Weights of a small mixture-of-experts language model, trained from scratch on English Wikipedia: 4 picks a token.
Below are experts of layer 7 (counted from 0) of a mixture-of-experts language model. Rows are named router (the router's row for the expert), down (a neuron's output weights, with its number) and show model dimensions 0-159. Each number is 500 + 50 x the weight over its row's rms, rounded and kept within 0 to 999. Numbers have three digits each.
Before each expert's rows: "raises" lists some tokens whose logits its average output raises strongly, later layers aside. This comes from a sample of Wikipedia text that the model never trained on.

# expert 120
raises: "acy", "ography", "ences", "ution"
router:470532562534464488498589487497625438540469525505434411488502442474517543511463479408606520536580441516488523527532458519497531537497386508587426497486520505570477457514571535470574680529447464452537553419439518502525527450517451554567463595460439474379553517509518497471458510498548476431492516510505532533486453476434461456477489405517491580501580541453506530565441495587514490451464516475491443442543537497427454502451519439577504515527495430529468409543450561553429395503561563
down0:491507409455473455564455549590543508535465524522479534457447437491518498487509456444510597483509576542524503538441568576491472451548545413444487509562477579524458521538533464401511546544530458442500542412474529518521588466509529469516492483545607601444463542470580462595513502500499419508557452569511565512502495499512458611493488499509495481536427374444473487470503459592509550420470369496581568442494555471520402459509505547399465479519495405392553530553451520471557504449541430
down1:509539515419523619486480476541485465482452520478505452478527549499499515512487524498559479501544470471483603477385418469554523460447545534489452465439441579537383535576459484499404546483480425564518567567467504453476441488428460455563490542549526481575472492506529486498493475563496626567555590411439494507470459407444554506583548591543487466458473524585531436469515596534532510537421497467381441558459428535557484481464534531540475508524541514456559465465497532453556518378606535
down2:442548454492564417483523505466572492471572495607556409530512490462437432481452575452508536516536521513365514409533567505488506466522510507561519474609553503554464444527490546573490428627425493502603524463526487542403526593469537444481465427507554480468498579554602532556476432452363459437515547505425568463559461501475502586438501508400504514515503474458504498444480511429472487506495517518465534495529478531539509460488528467484455535431496479566619539443483504571532380506502496
down3:486499531568492467502497510455569456525466537561435583590505519449487574479498491487528535457529619523479483502497540475493418531384562473488479571418494435378474580442440493577482492418470437504536464531510438514543495466497474483533412504560537460523442541496476495470506560527529486491506619469518602524425601561533555645398464517475559500467423521489497499413496410428464565503490522466450438520491487552503563445497578546517421477518526601544478465460516449499493489553368556
down4:438538496457458524536489514523491453490409545562459497590455548489448461480574448532497500528434533576535584565544494459562476575597457463563464544563590457555567540529545529487614546546490458513455524393545449540488525472454520434490485399507535480566467438437448492465555472516510455535514508588393528470568404453405455523572541533456550415567546437452608468478540520587455455501532501395505538452452531463528538506588523520432501467453490534454417492490523432461505435441482456
down5:535450460521420543439519506481413500527497484506476487449616493475506477480468623488452387423534470463441550414571511501515492580512583535537610480568397576600467478554477483526582454470505552472473450431481469480554534520516516506490446524475543495520536547528537455497498559490601535456405520591464496553481389518501527482513481501531444454562481580512464472484505409356504469514461485616465463509533441521529584510549405444474483397496452547578511499574531500431493536557469484
down6:496540538421541479503532376488531583484499501543543506452497500467527546462610618478444450474567538396458478402513550476479574489535445495495498412475520556616479431507517518448421472456476424519427598573417521498433516470558513457536523486484537517474492565389528558481538485473440547556505575411452468517563461452421506428585525497485519574471583507566430487456542500489480466505579492536501481516476483555574464540486499468445597489582491556450503596534442466530592422481459474
down7:468442542509531459451500523529454392555509637564506475451528513550466451459486412501473505495493443536522564467526480479466522521468536518469500501505546554428588463481512610501560569547456569540503526547507455487463529503490595534422545455506462503466431539504607565431537491439484516476531509632426553455542469455476508468424555506386548397489555443455548633460540506475464517443511435479520492546457566520563558531491572551534543516396418516521398473407493533478442510482410561
down8:525511457526515458552486500510511549476531543508504449515527488509460569462491535473483569496446583454572404518458554508503529489554499441599407542442596534605418571596463478517470482448540465563533465433506524505424520489587513474498394471476516457484448477475534531497512468536498447505565563429523468511481542559429436437484512466516449464426490482562557522450532605518510569574437457489469572524513479446465522428540347619481446482479475475427491642477509353533563473502522542
down9:455510433619513458521570533477387424494488480595599423504471503607572429553408558485540534470499474478446431526473513518485475448505562476510540453495398613440614530481525608533531504511530500471499486569628509569598519505502481479482488411597527430467498504505541535457485504488552511493454563410488507481452477489462478509391471517439489390476502486464517548490480455470447481591534470450518477551488468484576521475439579503515438506574422495518517469535556523506568440529412550
down10:586565519434496535568474487562516531499474499562496520439529467448464480455586443503506486483492451434552530534567521499503426510417493493500483481481508412505535547541527475467461580509529560550496462491431505449514556477457447449422511498550514564584498540463538462517602443560509443576413496544488615547514412478401466429534614470490458504487637418576471517449512556531380484528553464525514458509551490572400352530512478559611475477456585551508453468566472490455493479488466479
down11:510408528486456546572453473504504483602514462453512563556494333394468511421535502483436421486438375527448458489581486445469491485516494485534583471480515499513495495493451481518469478467571467432527524496567531513490550562528522472544515507635503482491456485528471496561427507580375470471524394555456457525455423555522461478498567503509522566495485521531520558560515569463450557410472531609576508454554542528543490563542463577508503449364512551523520535527505626509464448487540521
down12:352467514507524596442489464496424452542540532495470549420461515520475467483559483563550456601433491548507603461544374476500439451462456504498568582484454547543503421489582476456529565521509533486531516459529530461460392493462476605582599439554484511471555474576426492456510448404524512436455469559526523543464489522437516472445504492408537490498571466480501507485634547543484506505521584445529593488534420449555488573514518523450532560459547457513453547515481552454519468542512394
down13:512551538538535517590442438536478479542477563530488565563477533538513488381614628532570520434502496431504494365574532506585509530523476477538449532525476480520455464385526520481455467426518463467438460538454428512547454391497452527433420441442507559554488549439476529498558610565511486520509522471479495471598506455563567464517587469562448455506594468514479550562464448431491429495553481513542433521500504443435450474558434439464506522490559400555495456556496483543463486590504536
down14:490508455492591529544479534527591446534482392416517536441474483530465541499450479403500477547592508495502578492445516485457520435503495525530534476451487487531455521483498494470540562492383473518489548515490536439530489492488500617500500487507491521503498433584473550508450493490627424496498587434421499523527551513431561527609582470429506451533453470587486468483507537585531568523386539455486496430544481504542481572568428416439485594395436488460463529399504496536604483487404603
down15:611507469467482455530539475606517579461337536499494561609495476513549533428418449600496467561505526519471547515440449457447516470452504507430511547494539548522452458496537502496450379462469459537579480478568533486441487546600485500510516442573502455528499479499499538582527455482463564467573552435614520549442411516479618530498530488463496478554482477463501503405515442556455483480509503475437472585491580485588478589486600467546408505432500478525527496408470535429517523442470494
down16:447442567490511577405496443552485542587494549544473490501515482463455464443632450486521468477447469532540521515465505540496407547541508480517513451506559496453536592525532583475564488496556507459569509529598519406556408474442447453488538477506585493531510382473568419448501484435433516478455476628443578500515516429551495443556435457489495470503679479458515486446570498478427497509554509521483510437500459498392495521485596470525621445531550493542450521544465480430518483553478524
down17:544523517443478560478513528497457583558422400530469584514562404454451620436472463553521459529534472343483539521443430537474490466402486488470561548464494543461523469475462483504496409492541539547475509417498510438450484594609533440497477534549390543553524500493565516593487492488483539444581514488557559540604512542424422382588538479498531498539586449493473483496540400545536460484497505524462555482503516495498449514429470456412556509471438523510479444471575543535549570497497530
down18:471498392488526520508518452454433481472451551485510418466459575509534522543572549529547560488460492511618437532489595525549550488553429479494470406522479551590528494508518452502474482443458492459497525488436577496466499527505537442538488547401526452549467501361480526456579470574574494569458511492453456518563579418477526414568430479539445539477532514480482446536565510501477556511523573548436501579506449540440546430434424450579556510556487478407475601510437442423567399563564478
down19:513487581490457451510504503472546474514445470530492507451559452533611479603485541522511472511481498469469522393577488582529535505437565408438479508461436546440459512580545531482461561554556443501500559565534485504536452422533477562563597457529537472536437427518446530519581527498580501534468598504488475492468460502504475404478521438394392554424547496557426449502448470448432421589472472539643444599508498511553526476462572529556521502553527438429525453466575526474551420518464512
down20:469463524479464490515484343484437521475461406474577504541444506446491495517453505509472458471439563480621455435466465482624555570458534475504464455495561512497502475470523520646477462526459551480477586529577543504529460449558507501503493506468576451541517435457508555454510475537551578422551494469475465558449489531496613516525493500493526427477528577467507463557488562410566441509479586533378500463516550567496539563505604467473549496560446518403455504544518399381564463453454476
down21:623459562452546551621486542631449574495493521522529515369529395462437561401420468536485539534445577505492487523479546525493526476524490488381610515477495498470578445560467462405475469466479500458543460496390501550483504523595498538477490434499549499469487468531461602552539459494503502455522441559594589522594521511478543500462486540442441449535504517510599558445451470509450494467564403553502543548469525434584532561518515483435498473457449454503464464482428451521505461488487508
down22:487572468512419486453598483453562590460481587547513545540465385434455551430511429483489592368539609468428482473438434468474401547518511438441516510573469454492423500459492506466586472587560533541493428459463482527528521568494454453546498488530534470525482592555605472561477495508560568470533495487543472521449544604510392532373479471500488492470447440492467550494387456560505485480537435560486465532505510453567539530486507546488474541449526516532491546527549515457514575564430496
down23:522467443454572507539500499552499541432535444592482503579463535447502520456453474537396563507452482508458380570430560449430476354555562528509561492556470556592530471515463530463497547489459477512492492506477495547535600532499367547441419508455506563436493509558505425470528498491520464509498422595425515522515561537545508446536518451467487467567523447552570516518641510482570539501445470470420574497493591456407444536523426540521499483466465461491559524473519553616462488494440433
down24:511390555517626542607537581600518518457425545549488516664567514431417524466424453499442573558501532511582538498464489449436489502508416481491591472518499453514551494430439496429505405509524444496512512520510491449610503516432478446544474459512495413519543550469501462526491502507418522517475492607544463613500530448512534551487511530533492545458416475429570478516480479511524565442490538492438493485430502479505498510490488659512453498471408474485498549471441551529411497552465463
down25:496484495550448502417530525516515549508470382614504521504541439508581510513417463493508454501588510544558439460463572519533432414429539466521444548575377540442508445455481594510513521560536514502498470471480420546502413441442463532469505409556553567508469526533475488524558594479471532468482567447524499522497501563522455506478512426536484478472587508546464471487505476521549441549545520441626432406597518521586456480499566527483433430524629509487426433625521476477445489527457456
down26:509530508440412496515523492484544373453544520394473544402470488549503465596509540527480468488468420428442467499556476456581577548463583482413535437502482612449469459510473501561497594471530481460504522474528486450495498558650581598447575504534405559529450473623511457505453515552570563509485463515502415514467528498457464550476564510504528501553442578528422486481435553478438485418535480596524435566493593515520590434448530463479532482443454477521499454444513482550520517475496489
down27:458504448511427577502468503496491423466597501443506612440453512609451450478527508544501470485421506603548479510577402501471511505628495419494509456551467490542519561505537452513519507551556464539481375509449495561504475521519466558566457473480525552456479474426412566459448503588594427495612452513524508489498553455469493353520451585600429531477539520570509517559488600421517450503491512449492541388471498528437485480546502460460541530443488493479483601445462477505534487541522513
down28:570558401546530420509495543484468548534565626496567552444458494519486597441408485391481522483452542524476426503537437543448469463550527434476501540506504579503437479515476532417475424541474555541498414417561504470500458462453522535522617541461476439517547450472490534499461429490476494489639487524452495474582496553393451540473533490481549468493424506498566532564491483515508589484475606428534641549493497416480453576523416487439533483436483462519481496533455554515470572440538513
down29:430603491576496452506521514538556535507557487428500439463523544540455438526446501555497579415513413514554555468568447418604564519532464518524370521502501486457447490501545532542499424464471496522538430577474540521409489449537429448455477580530382565512490465469498457527429537499399444445442456569541619396475510496523530530563482576486586575494516449449465470510428414467474458507498489589468495551506465581519505526572480508514557479501447524501516591491537582555421521457492552
down30:539421496434537384468531539465589428508452509514523493601447500500440496486454479501449547484590484551477544505441550513452576556572506481570547558471502539517410509471393487399480432561639497582498486473503481468553510582524442539475485492436514423420509516469487550466464417470471540540504437536546529497524447540478422550491448498475530570461520529531658575518519496512491549472510459457476409652496566472566551561491488486474559481456415508538560548496495476473527543450414448
down31:553527480546456503483469475467498391536552477415454452531520596512550389540521496527491618486567429485486473503493620478545576446438495560557451481498509489476543523458538501580503496481456508487473522504519534547560553558469486594396520512489515531465476408485516488478537467463412337473495470461582523432432544558600471552435539542394502556461519406516429453603507477479480524456511436538550478505551470522416383584515447486567519569557491483486484435514529567552469520543503497
down32:480443503515554486486511581450503517527540456528482464415482484457429512515516539584457510563562524473509446505541654556457583457539576447434490519494513528533480460421437468552459551459566594487462556532432488531548553442496518537443495453482543469496396493571417511478535469440502466509472287503495626481544513525475546498412383487425523509415505466535542550546435462487523564502414438540550500523519464479438496509516534566570551603478465475459484581494504455469474529503500561
down33:503524555469537592477522499596450487473544461472479505435460420453494481563486485613525615462471503559460444529553624609571458473501492446449454478430550485409473472510613418510479420531448575519538485459441490496451530500562445495489475458475505528457504462496488463481524490507567518459452398529635504576487482440539509494528450595498471462499621597472565454504520501548483550516511610398556530508478490481557514449526551473516468559479465487474506492465500501563470396359476500
down34:493475519462509434418470425555469555488490529556472483454465550442579413483549483521441536580499568480482481507516500456485452442539520519513481480578608514498565493523451476538506509555534576471474583523504588530560464503551473558502489427494570476534524419506537502484459450319470417518526415533414458517543442449501529480468462448430559434546589414493559532436521451551412541511628471501462543573504478451432509502434558508479498468565554399513416561479605495512571529534565507
down35:511552499516561527526492364442482479413468539493549438512455483520554456442551435541450535580459395574505678507550503425534580488633479588543491520507585495531590525530568524489484566498520471468475480531505437552492495488479584389428506548433508463500406426508481480479478505487419548516429413530510585455511453485480542445612524468525439481569476542497503545454589531474548429534490581470514545447456501478447521503445461461479491497445445563528515545453465462523505434563490466
down36:457485518539529581458432555532508468537455625548509540599476506593555467440427448436477547557400474555558499530521445473508452506533596512476480478522519556491461513508546574489531477511520413491559492476458492474448473519488436510476480430472400562428577486499492527503401534514436464494573470392495446489486576454426441562447519459501502482541480412532596472546529529554495529479598515458538563523489570410596474537517522530476501475557434468583488386444503577547418565489526389
down37:540485432485448554459403473548497451555509585496493481555467487530535522402371451449524551588484523516506362465389480549519473445509485560472481529482463536416585535417559451500444556466481561499484474515591477566599437486530663463533490519478425552469543539553554470418515474514478508516482451518446470513533472562531469496401516586519446429539535526533495575517560536505551472456560437489457517415528496443560462570596420494582478547480465530436527460524509548457484449534512506
down38:549488549492535527605449498663513547486497485457506556512553413456495372515478422546548494510527449545472502515502528544529565460489483532442452494523491460487561429551435434450496483511328513436499479555489402506423537441489516504513581487595533489522515470502524538569560481454491610499541541425561514518455494463518554459490470546527578483560628536475487416454473459612411485581479511525500392478440544488569466519557579490444475486467414525477533493526512411497482464470534497
down39:508470509469503537537476515487505517466397519504459539508455564445539494506592549564550459458367584415499437500548574526475518524422491547433426534536508537473470416521493480569489553449526455481507422468502485464509506506527425504540579537339483515489442522405461523389524461556584435594503487484512566534519540529545585562456494469464473602542541525520475483480540469450465525368569511526522512537521491526485528502518513443616430472465603586503491501437491486493480473630426432
down40:500498570496501513440522505436527446512531410469424434485513617451501584570543449509554382450530565407486487426470502506414532533483550458476470592544481495440430483468503444511458531476575493464440568577487520526542539582475507552483483495454602456481523520494463543468533517504566493532472544492503495499464381474487514520487422468542557475467491520535484525435538568425583440523451429568502444381515433502444524546519483506546576476510607616436536574515564456469430618481433566
down41:410504590480502556452550536457560505390481505442487509469532507556519498500469555476571483475460458474425506453450435593564567515539506497508525479406497441483489525424559527552426547539553521429392524563516458466572520507505505496568576513433408468573504439470424606473491515506544516543452489490519466470474528487563444449411467481421507593458476605514441485629480458421519408522512522604524477503458535612601591486538493491482511504535491580477549542513459523389482535497473463
down42:598435598594539623572448516544429502523485447471529544503494493420511529412440425531457467477494503474449428453506553518505461476457490526507519507545489437448415455444551389431519496402519567493538417498476488514513606486559549509552479526546477530534518554569517488520567497453356569505485505454517527518544429523475544489510542637580479523572497595487483594499443498520472548501530407475475536396506485447541541502468431467548445517463616502543557412511491435505473471524505499
down43:533460454545476554555438547429452489531437538451522502603567457435478503540531489438444587455450419409509495468569454460526501613509517531499473442468477465513550442494441487530492604435473471538485567454575554524560450438474499501557505628512407547509502535402552513557463524554525466543554570490541492540523489541522535513574512517468483498467515516567440471567465453400443517422437553531545540461527526599500490358516417551548458490437444531482415427512494480494398494591546531
down44:520501565504531614433458527505478495569504510530508505528451551454536416406424431448507421620485446539472540573489505483558432426571505536533498587650483480493448557496530504553531574586510527461488464482576500590482482507476514460490426490524562496514522477540411492440527529458423456555511446528471455447412563555512457501551514493453489424477397436498514478514518581508503600423545485421526489450571558427533526475491535530426402468553457466517452482592475551498595431466509444
down45:485499448498436492508504440518468487488420569436487476533586478527499445498475509484506622557500537397484563565513501501554576590366496477556481450480561481434526493466482498579546523490450469461431478436572503530578541467536563427427492440542567477602491489518560528469588470496490541481541528500536484592434578539510578609410530577493476503461503483469518435484466444374444502530549564508349440498464491458579538463530523514499554494578424483458470440433462539501540487416527504
down46:554427468562523446493458598460458555560560428465510510497622493507426476484458458515512558430518442485468583485491518508538551539426395445516472558508451479408544474620492472518476495549403423580535526502408434570454505581460546461497511522493480514588491490570533515539596540580524517451561497532530489484457561504483496491561536456517565626551490510550430499471474429422570463509410444551506474525397494565526473496470511486451576522506452548448479468456522489491358500577446515
down47:444565528436451473409501469429474429612578499495522494432503521564478490481519465480466454488597442476475465485496434465549503564534505580476483491460514529451561504457374569490485534550448600600456525532555467601523508467490567492464549542451434439465550550545479553610518518536518561542560483513382478400503467458517525442389453479478554492478587537464447477497425513475499516636447535470524383532548560458569563543529529514522542514518468595459473492492536447408452501491527495
down48:479467470517596543455466522538466530485498496416490531540458551518481442527454475505540586514509598643582574425539577522464534559521489488500484505556505527552571472544434462507507434371484525460554526448540552438428458580449493454552507416527470504449495523452497425561538498504511462439515550488503487459489488360509394539591538470501448583527476500390512576401489477547470545461487475491582529487551420589479472460440449435497468430537572459508565531615525497483510479568473558
down49:455458546411640503467479521423517542519483504489570484454428527508497507479440539513515501481502568500466489626501578434576612460599550481474625460565446488591508483510488534557590466438477540430570480561496458404485473547519445515510447454450512516460456449519501533494478507484539510435396473491524511461435547462422366459481553467513464514519493533556477484416531571434578510433474498478507513375543468492552483581501511494510622390501448534493569509479503504544463489554515436
down50:462596464504499509393549420402569415486424503484546474525493451510530503487538520432540449438597515474434584445567502518558465452532495555544516502519438485488516486536545490577446504471538500456502549563538475479462462489511420484547481575427567499510520464399548578471520519411500457570466525365508497478452526543445505627559470537451484576466435610512443389459475567502539563445521540482558464500482437545480438426506512380475522440553535558483430559573497534479564529520452486
down51:614539412595379536506432552485486498516491554447434467583562559498393526531492390533576579395520468470545488553487419558535494584476488483441537557451518413446531607517443482536466445451519556567445479515468526558461477504448589476428469552435448490550537500482573520514422469562615432498502483479586419424434531486467430542444517502526512499420443482485484488563468441478551478540488501521566489435527480490496498468549482541506519501460520561521518433523501543496472559612517565
down52:600509618470553573565483474583543604520520529493535523564505460442488533407407440455466492509425504419459475489383523501461494439499501539404524502568372470490439510540549434347524541428511470435560515501444518531496522541461536473513496532574517521465520542540513502559544493422454474536574545570505455490553531492463581479574526550558498495483530467511496616514458592528472559473579461474401479454436593455519554531523512528417515514504490408525510470490458419517480448436528492
down53:481423457548379463576526459491539523446442447519465468534501453452508524646581422520503455526495471537591515438433541463569554571464516524480450448448511479541597475430531477551461480383508502456509585505473523496521445575415499506522474571540364518488551536505595505494559490600546548503502522492526430436409492506581557463599547523511554546510379590491412480523526480521523441452408549544456494493451521537455557478476471512507532475470546499471463481506559394470513559533483471
down54:470488526433401473537520488408530445505476452495540534505553525525573494555449552493497495579453557411507507600519406574496478585539501510468610457491520530538568448527479458549455553509445536548460483475484583518534569495546508463491430483491572511523534484569524548518462487567477569480475405522430613550509517532481543478488525520591543445540375413535448486521489495462482440612371471561424505415481490393471559497430477476480423493469423570570520490453463471542543520468414570
down55:435477504520473463440479603480530513452436519502466499528643454553429420580513497512482511474559516544601489464538418524468532647449478498474478438499461542518510444488363429476425455516563418420486531634463520438480447578488511543494508529464525422504584426542512437517433511563456539571571455480574459498499475486540472493458589562614530509553432480535446434533458459502481566487498548518486464461557438481511485477559503554523526516455415543494436564487496559528477534568438535
down56:429479493498470568463501412472489530515517528420468558544465421440504455561597539553580646652452444501502509602505609489535450518454535482551457509444562527474482519484570471574548487428437500475463507487412551506539508476542428454479480459520455646614459500524504402532569536545437421479415414536538516551427547497559372523521464528482435536490462497443514481540469513507485481512514547523469439510538434512526477481522523458508468444516591493465531505571481445455513439515515449
down57:432629474483412534428533470507429481509474445515526495541474471569458552518400529515460469431514510411486425523446494554548479554493516537502460433496493480463565504421495569582515497510447530556446512561488497513596480425606539506457552580510443480547509478459602506459506515595515513507497386526462516409520481593555451447507489461528521478464580593478466401440507560459481428535423510510450418533546574533599550538497509489453591516594441614457488511455544509470483469519437441
down58:447470480541532486419509393478404511497474518429457492500509498509512575518595503518568524529522518527489541486590515467547465483401570511560456519512490484485521520446552416632502495470495478437496490613572489538501422547476486570492513511508494533460548488516519451475555560463508449454497600484554481426396507494541556469427524503448408463518570472471388455482538442492518465507490600485432482558521406581522467413520585506431512437585541435471445542595602547414506568595511459
down59:484515440527496460389518476538486499552574512558543483494461536380529404614378519453520469537545508519488428473538481536450497362484458584536569497574497473521524417439493570505480491484559552539505444490490493525442467532590481528571471462461528472548503528572481430437554422545528501476502426520419459506525492475470584542529445565509516412525461490469585525516518495526420578484600548417554468417603544469494507519420484536526491452498609498506600433545490494505426553547492432
down60:409536468527459543441572463381503461493553416464520509526495533517551423477541480469501568517473362468469492456525477534472507559473509525604466477507558525434506575583587432555543467510539443561466497575614516504512535523457482448456522525546464528520522332513443552446485475548450598392415561471527482569503570570569450380514488503574514473482447528501494528567605476481554424546468489545473484474549463514461423549510485457491555531458457536521542503512453511457487517600455465
down61:440521566448478458483500438426530517513586523516515337456429672463498444574564580543545516491509457540435411571517549508505538623511499496414546454547542484569509489467400498490501460470508534501476497521496479481504504582460478527529533601454486467463441438512496499491455543570452536515427429587467481465536548444446550522495593549538596462511512496483470439361495415598518521514475528545516485492502519506516487386577466440557559518539546505574525502470430493493496520452497446
down62:553560592422593504543574473543551608497495443511545522560487475487488563387520556481454498479484497435439541539367502470365472493472485513526496513526503466536432492523518400352515497571489506539524538468512502519532505456411453503558504588501574492511523506502504524551535525435462446572510494534511497532431517496501482495566519517488471526508546528513557544384609538529459542512542511360467433500420484497500508530474502628451532488491572447494550530426489476504437478353417486
down63:546469543419599453506449510598520638406500483499415485452489501571497575445531538492484479432571562530483491446499514472490478437404418478516449432500470416513495405498487471476468477520401483489521544565446501455489476459516491551511556424571517487519496553610533445572591485522441630521451541512491488543553567460550576433513559427526413585584493444540418516428486519477527462496493444535537484373526562513467480482555531469438529482476609491539530478547500477535475551536549533